config = dict(
    num_hidden_layers=13,
    hidden_size=448,
    n_experts=64,
    experts_per_token=2,
    d_expert=288,
    d_shared_expert=256,
    hidden_act='squared_relu',
    moe_layers=[1, 2, 3, 4, 5, 6, 7, 8, 9, 10, 11, 12],
    router_score='softmax',
    normalize_top_k=False,
    routed_scale=15.1,
    balance_loss=0.0158,
    balance_bias=False,
    init_std_router=0.028,
    lr_router=0.000923,
    vocab_size=42976,
    norm='layernorm',
    norm_eps=1e-06,
    tie_word_embeddings=False,
    optimizer='muon_variant',
    learning_rate=0.00527,
    beta1=0.9,
    batch_tokens=[131072, 262144],
    max_seq_len=1024,
    train_tokens=1946000000,
    max_steps=9941,
    dataset='wikipedia_en',
)
Below are experts of layer 4 (counted from 0) of a mixture-of-experts language model. Rows are named router (the router's row for the expert), up (a neuron's input weights, with its number) and show model dimensions 224-447. Each number is 128 + 32 x the weight over its row's rms, rounded and kept within 0 to 255. Numbers have three digits each.
After each expert's rows: a language model's description of what the expert responds to. This comes from a sample of Wikipedia text that the model never trained on.

# expert 30
router:089130124108112130084069172123114148098070143081155146101154147141091124107139198161087172119123085122080114138136142157168093117175167179105132158090172128109136131133139124136157100124128115100153091104138125112085158144111105164099111075116159173111131080058097144152141136108080124139074146133077069135165107103155139183112100147074129183122190142152143160162173091092128155162173143122132149122125178162176149116088099133083100059158142165090103116084150144136119178151154126133067155080204111084127088160130176100145092130098088175153101085144097091149110158172139162169186126126114106111146105081032142097131113138137117106117141073123056095116074123137084157159062
up2:182182120094145078140116110112071126134121145115145108146080114101158109151135192120107150136185095118044119086147151132161135074139155054149122063070143072126144136157094168126133185126170103084097112162112148107155124157119131162128115133147124062153151089150110105144168154068130158130112182088156104121120083100178179132165095164178101152131120036118098087145158142137146177136132073081093126107114109121159151180155045191183105120095101086130091137128129059126177133108139164173095131093191100103112154127113108177148095076102138190106166138113133118141172049137104131138109138139112132107112142110159120147152098121136117114093141103084141145151130108148092176099167
up3:119161086156083111131142119122167133145157107141088099150078162121089124055164186144183107092165105194110129143109133181097146140071096188109090132118073113125144154165127070132150119213120153146130111158091147095142123127099180128149130145151182079160091128098124158110065146131140103191108114133132166177185135126169149115144151158115093132172138098107082115131127123122096128116141078110158124165072131126151141104120176150113106122118101100169082129120106122120193131166112109162092123172148145119156116086148129126109137150164141122127131082107139154166191127157143111182090098181145125079130126150117128085148138215067087161166110125138190061133141150147122115093139
up4:141134127099114079124168120089198119153131147172089047089145137132139135179137062147142151125086135156115156187088137157086156098145154000098099164129098093120130145100126171178175145051155108202152093068100146193173056096154088122118181099133169043163106180179082121070104151175088152197132134126160154119161083136127172109148105092160124136091136116158141120085148198133130102122134115088202127095085196089143133160100162117160106105115194177130159109137127113096110068098124165137163161082150141149127082118103052067134100153138172105131107195116176145144162133127138154088091143157116196172190114077135141192142140112159134173118110135130121096146125168098140134123132
What it handles: Age and old adjectives. The -old in "35-year-old", adjectives like former, ancient, young, and last digits of years and vote counts.

# expert 44
router:019155115138059094136094134142106150114150123160197161133184157117119124077163110095178182087175147085108163131138116143127160151167118109143134131085106148121157127178119140161124083094077134151112074127097091133177189152166121095125128131185109140078078111116190146124138112079116111140163126155108113150150121130124108099075130186107148056106067081108100135118142137146156154138141185105185152135156190139090140080195162146118184093115151085203102218127171109139116111130131095075088094143137148117081171138072172154150172183143127138173135093096143117137118144132185114119132139130173112131190131115168085093124104095185137110116055146135123080119156130123218151185081
up0:168115110170110136089133120155157130149184203146116122165062062131132112148158169165107175097107139131187152072078156085112141073128158138088154162142074185146114080106111169080159103130131124128128150139122110104137080056151119037111128232095186164083109081156126109106058096153110093107122167156112134103179156180100165149110212176191114089213159120090097095120157152085110158137129154169161115108109094196130112136151111172170099114138033153103127138167131137165203066129166085139129138127164113165138202114110154113109147177131123156134043105136110131153133123134126149131109138087190178159159137115140093093098119169068171129142088094111160124148154173165120173146127
up1:004152100112135129082176081157118113136064127089129106122137143187105144088107176062141203126156174198130184153140127170096115126192108135126184139109144102137112123170138133058097168115106137084095132104109107088145107123131100178136136165137138141132168097070135073168090092037151144158099141133151145076121090117192087159121158081129122105130107125035092133164130121134133146118124127116111091095097143138126121106126169197135204130143145126096126187113125122159171155126147082106117130156174148117085141161133190125132161113159188101141135098134088092094144102154172094104147137109109067142147083116098170088100131092106134120175167101056117132139111148169115165125100
up2:085079174205100093149145179154113109109158117170086136100186136145110126144110136077146141128138100136188122123115092126049127155148135108160118161114180086129118119087123183147121045162119090123104101088164112048172103117075142123136117078109058158106146105114065082127161129095144100165168130144189153085140130088120174138140105120105131117095133141075144139195176101121153109127096166122082138152082148155146132076137109175114132104180141141085136152147136155106152097167137119095146157109125138090075146155162161098136045145095068190098141103134138138153115156139155142175090123093115056117119127140093152149098098200092179119168119109059126139054140130125123153093154
What it handles: Surnames. Full surnames of people following a first name or in taxonomic authorities, such as Nixon, Cena, Kuntze, Cramer, Townsend, -ović.

# expert 13
router:079108129105088109092076187137124148091085134101134175092178133146094124125163203138102187125125097125116123145127107138162085128184168179137137161091190109090139140139145108167126141139135134092157115109121151099086133129122110143104131072120134194094098086090152138133130124130087135119062167156085070161187137117147129177089074120118133191116192145154154142160142080109127162191192177149164148112110169183143119114107096143091105092143129180077107126065102138119098178158134120110063137102168082099121099158124188116131077143144105178171140088132088092144151179140145165193197088147129093136131139089077152099126104131122115108117123112103068116111106122155100153183057
up0:139147101141143059145121084154209174129154130078139129098083125143131123120170133164131123095191138080181176140133175139075168124117100057132114081173133108068165173088127106149131128098137117182130123139129132144130072108146114103144190137136126077127150146168131145176151096082170127112109198103051124149131172111097117128149186187154110140187119131148072108174179144146109093155151123128109082104140137127170112111199107132101146102123153081118115087190132106096176068138162110083121155158227151106057067123148107088108110068147100087114165147109128140119145109132151083148155106128153139174158173075158169164129128160113150125183169050120146142191081143100090145193139
up1:171102145175160132115179134160203134106112083135094116193085094076116126095100141107103117120094145165125164090151136128118074118113160068062104103135094108140165115064117123163135073095128108138128169139083126134138090138130139178190119119133078092060092129091052161137135107108078188107126130200117100097125125120103173101114118120168192141108085094164091153113149174097123101093129066161116087180134155118102103112105169135108157169151136076160191162181126070158106106088081064100100132150111182144125168094127095128157192132140136186144157127139134133104143188058155102123106223126141170134171142110129103120069154117107118125106071120098100103177130145141174162135126
up2:121103123142122148123081125176090129086133101129135135113121084134144154117159090140116076153162141108128129184071176097128124110091064141088146091157073141120130188103089104095166196202148103094147116112111124159136092164126126143082137119166113072192122167039101166118116146107134121172089140174135208106148087118092127124117093095133153122175134154094117127122176147149181084129174100143136152105129101073168138117119114140182078072130124153123099155219130165178099133178063139125096158129111154172136101105094120134128138115156146132151173155137169166112124135105152104116107139110083130105137151152104142126086170179135114134111131155181117109152200120134166117117138
What it handles: Name-initial pieces, table digits. First word pieces of uncommon proper names (Mel, Na, Pa, Kal) and digits or pipes inside sports and election tables.

# expert 56
router:076116133113091120086079180128121134093105125093133170094177125150103121121169197135104184136127097100109112148111102134159097137180169170123135159080187118095131126136145112158125139148131146089161122124098145098088130128124105142091121072111147184095105092074139144142130119135090135120064162152076068172187135127138133176098089122108128183104200148154151131160147077112131159183186172137167146110109162183160114142093093132081106098146141180074110115078106127121095171157132127118059130105178083108114095144123178118135075137139093175167124084128105086146152172150158184189201088157131093141135142078069137101127109118125123119119124126108057117112097108139104151186070
up0:208147138178112169134171129098134135098135110123124157153139137169130143172153107151186143152167168119134228127151132160125085163136077063207127130193083079141089138154086146094083133116135129146099150146138090164141163166121145103131110127107141141129146082156149074170119134114088162080128151201088190190173095106128188141117128204124093030148074113108136141091143148121145082150041126033090077122150112155115129061214102149107125154204141120097121100177157166189185156136101121152139146112079138134145101137138096159143121099191185110101157132090060111173126078088120061135158119091149141133143162129141070121126129113151119089148123135096144162135144131147147094118141
up1:132114133132136120121163141118101142142095098103163173109105136158171129105177125142154134097165099164099095161115135166163138157041128080133126124160067110174133175096102127094156179131095095146143107150103177126187146134181117093062080110085107134155112162145160060112111145162119116089117119130180122093113173101161135117149135198105130112167118167072141168149168161142113090157104165140114140175108048124157119143075092094112076184150119120205160157171038111108147147165148158104071139160090124111144158158058108157098136032123178142183139106155161118089081140102120146143178106160119112146154135085170122073096140118170082135092187116108141168132137180142123173108164
up2:122133123156091155149169110118098147129059091150124081136140145106134142143204148125107092109094138165114133136086122141150141180087089094183136163127129147086088132136083097146109143062160138137170121131055139090151044141106145155188144098087116064204117146120164108143115091139135131156107125112146131124110084156099168104107121119101132136120146106090140116161111119173159110109149154126136138115161127112105111182162142163185088186098095117066143144210099094123152133081111133072088099112164143122121135137122111155087083107182131131155120115105132115062120104159172129101135086069150156103063074175113119137175143152105178105131050125134151129167135072109126160113179
What it handles: Digits, Red, July. Digits ending years or in tables, especially 2 and 8, and words like Red, July, In, military, limestone.

# expert 12
router:078122128115101118106072188128122136095091139094135176100177121144101128125156196141099188139136091104126124145104110140128077134183170173127134164088189114091130133131140103158127143140137143087148112120104150093088128138128103148101113072115139191090103089083144137125142125122092136120065164161077068160182134114127145183094080113111126187115197150158157139161131074113142166182185175127173153124100161180149126115101083140082107090143134188081105127070108127123106176157142124121063137100176089105128102158132186123132072130136098183155133099135085085147157180137151182183191090155121108140125140091066144092137115121112119110118132113103066106102103123156116150168064
up0:116172098129208110172162066134148075095154177103165185159100143051123123122134204101132063142120199117114152099112142098075148134108181123185103153082137103146129163121160131087115135109116100133162121106087093074098123102133105148101152149187147086107119162134101090128071085116098123039108124120152165137107148107153120194146122165154101102124168168131145163098135115183164131131103128127118099152133100138162104154115127124099132127055094144130166159104146162167153094099132118150056151140128150190143133133144122168168186107166184130115050171154148132107074105089092080117087111121116164145150076137123104123102132139169097173159148071100157135173166125084107120157208
up1:132081144174117084144190176097169117109120164104091132148125091163155154124150139120125123080067136140063104103138159112118161120120089091135141131190127082165102137064130187087145065113131111086162097171126167107162128138104114123169098226126121105126084139080117135135146056103132106172154140139111124131076085102144154131171168092087103083157081132147111116139106123147091075123084133122131168135163138171148150178092092138134120134124129064171151081187163138100062089100124146112110084195131112124099167162098105117149126140120187074116164105207142156128153159121148133129161107136122111089181084137075126119195176043147172117114128137164109163139103114052116145167114
up2:154130187165147212131109131165132105097095090137140129158113182104135121160120166163172082098144088147124054205116163127083117137135185112200125096134040140165112160155074155144155111109093125120098141141201104189135148148112119116119094104142102080170140167114135164182156151175117087032102150206126129144096048075136083086099107141104111117177114143088179101143108154155112087124090153117136117100178086130091129133076143130146077146134116121128160131157127117158133084163137119135167176168149212095147163097135122178061070107146125122110129124104114136117109088167126127121077100083106087118079129137143101132124206151135087168148197117117124150091089154180153142112165
What it handles: Last digit in years. Final digits of years and numbers, such as the 7 in 1957 or 1887, and first pieces of Arabic names like Al, Abdul.

# expert 31
router:093126120152143110117096192126115147095116131071108149114176107151092143114156172157067178152149080097179135164091131122121115136181130173157162168097159134066109166107154079166154103151157117092166100107130127078093117078122125126087141091077108179071148109073175169147132162140104106142085173159114058149186118083138134141121117146074138169076202140127110183152142107120089147192173164121140160133089125122087106137117060149132111075131098162068091090081086095098066155127171134093061144115126076093169126131143185163116087118133094177173157109184102068163132160131151146182143126154139162138139163074088122145182099116113126108097145105099086100127093118162094107122069
up0:124146097121179174119153139145165120154084134083117132194117154139124136118077104124117133152148082175153107100124124103075148070114170143157129116178115125107101139142148160128193109162057153109195038106093195149101109121113121207144074088140145090123121086160155073126124117124185123150150121135123167117114163128126165087095063092114103086112112057129115102151135104068109139152147138138165113134113144157144108125196153091089122143146131065161130178128115165131057149112116105083146188198202122154154136141159097032090042044105160127102111096139170124124120055209134113101115141149116078125106093139128116142132091116115127152194032157098191181147160152202134174153158
up1:156134167110132068117116118113101105191153157115106168141078126145103135149115157171094124136144139099112133123154189215141110122103113163133165136107091107072157144111084150165185181156085116129147156185064074152139211142106102124079169134121111160090151133172119106138146137114106090111184142166142083139115145138082067147102125074108139098125106088074113086086109146124124111115112168140092094078117144148105171155146102162142199094207148091104160067166111156130132095127117123146091122148114146108157168132123137159142182135204093131123074149111087047113132141120139106178120198159123068125153165157172120103105123140125094122099090176145091125085064126157089130093202
up2:092148157091144143150112165119093124078136125160091135162130198125142139145155118124199109152053162137189158091111045096116067146075127141136076183106084147166111129077076209114120159136152102161112120125175124112173141130170165142157119125149173060110165144134176126186101126127188139195156152073152111087143098168129146094108152170120110100093115161065100112106154151127135124128157205155109137133137097145064138087136137165120125132136111122149132137112134093188073139079117063170131156102076142164116139176140172171113158103150124105131107162092174146137141090088167118179119135109140104163123223121145160108163119165084186137124138146152110115120136120190139123169087
What it handles: Parentheses, plural markers. Opening parentheses and the (s) plural marker in table headers, like medalist(s), Awardee(s), and spaces before values in lists.

# expert 32
router:076130123118100126093076188125121145092088130094142173102179115143098119123162196137105187132136094108125127140110104131152087135188165171133139164086184120091130136140143111166115139137135133090156106129109155104090123126122104140091136071111147191089102098072148133134132118123096128122063168160071059158187131115135135178100091118109132183103192151158162127170143072115130152189185164146164145119103156176161131125110083133082113102143134185077115128061110125121103176158138130122064146101175089091121104158131186117140070144128100174172140095127096095153151175149145185186196092152121099132126133087074144092126105124117117119118125122121060106102095112140093148185047
up1:129162178134109157186118166165138138116119095142127183072184098140113146107156181076157070129111094086116177071181173103094076135132059149128123123149129115034108111175113170127136149100096128124152140139177148156182156174142124134156092126193108157141143088105064143119156107116151189154116092181107037004123087166147107101089088114119130102133152144174166171112149133133202142104105077101133067127098107083150182110090138099070172182133108090153156122075171135187136104127193142125143127176113113138108127158109073147154133134113098141150071134160131101152114071133125134051128107141113162121129102160122163141118099122144115096130168116102105123112129119126152160110141
up2:108160110195118152183098117088113144130168079111142115162141133138165101141143093122130125145118113093143135144150171178179199127119108083133105122152073111127126095110110140122100113098128172092179071145139122147139120161086199149140138124145132122138137081109140111129107149105095158076217121141196120079131099159121088103100134146160137159132084137048129155108146127166181089097163146105110099121144116137107084128152160135115119127061115138086118157161164104144116108156158180109144113156141070053093176134117114100135248131145145214107159151122175141180130111117162084109095132116119133091068172057088116064133130085123086153090136129180167125111157092141163110081159
up3:125145138170133083170111104120115136061137171110141173159153169111156129081114110162167148153132113153198139137167117154162146110120152128169132117091134173131113124131164121116182120106090125095041130186103151142095100095115126082052158112132137117151071093107162153149144133133144124162148115166165173133110149142165141146127181109142068117180142099159161096104184179111065146142138124096141180134157104110152092079119061162141071163135166149156099076192165079127178145112099114095107126114137144116145102134170120108141147216169124089056181149091140156094089098155088125084144093123076151113139100104177045146115158133148134067141174196140121119099106094102105139125182
What it handles: Dates and places. Digits and month names inside dates, as in born December 29 or on 20 July, plus city names like Atlanta, Melbourne, Mumbai.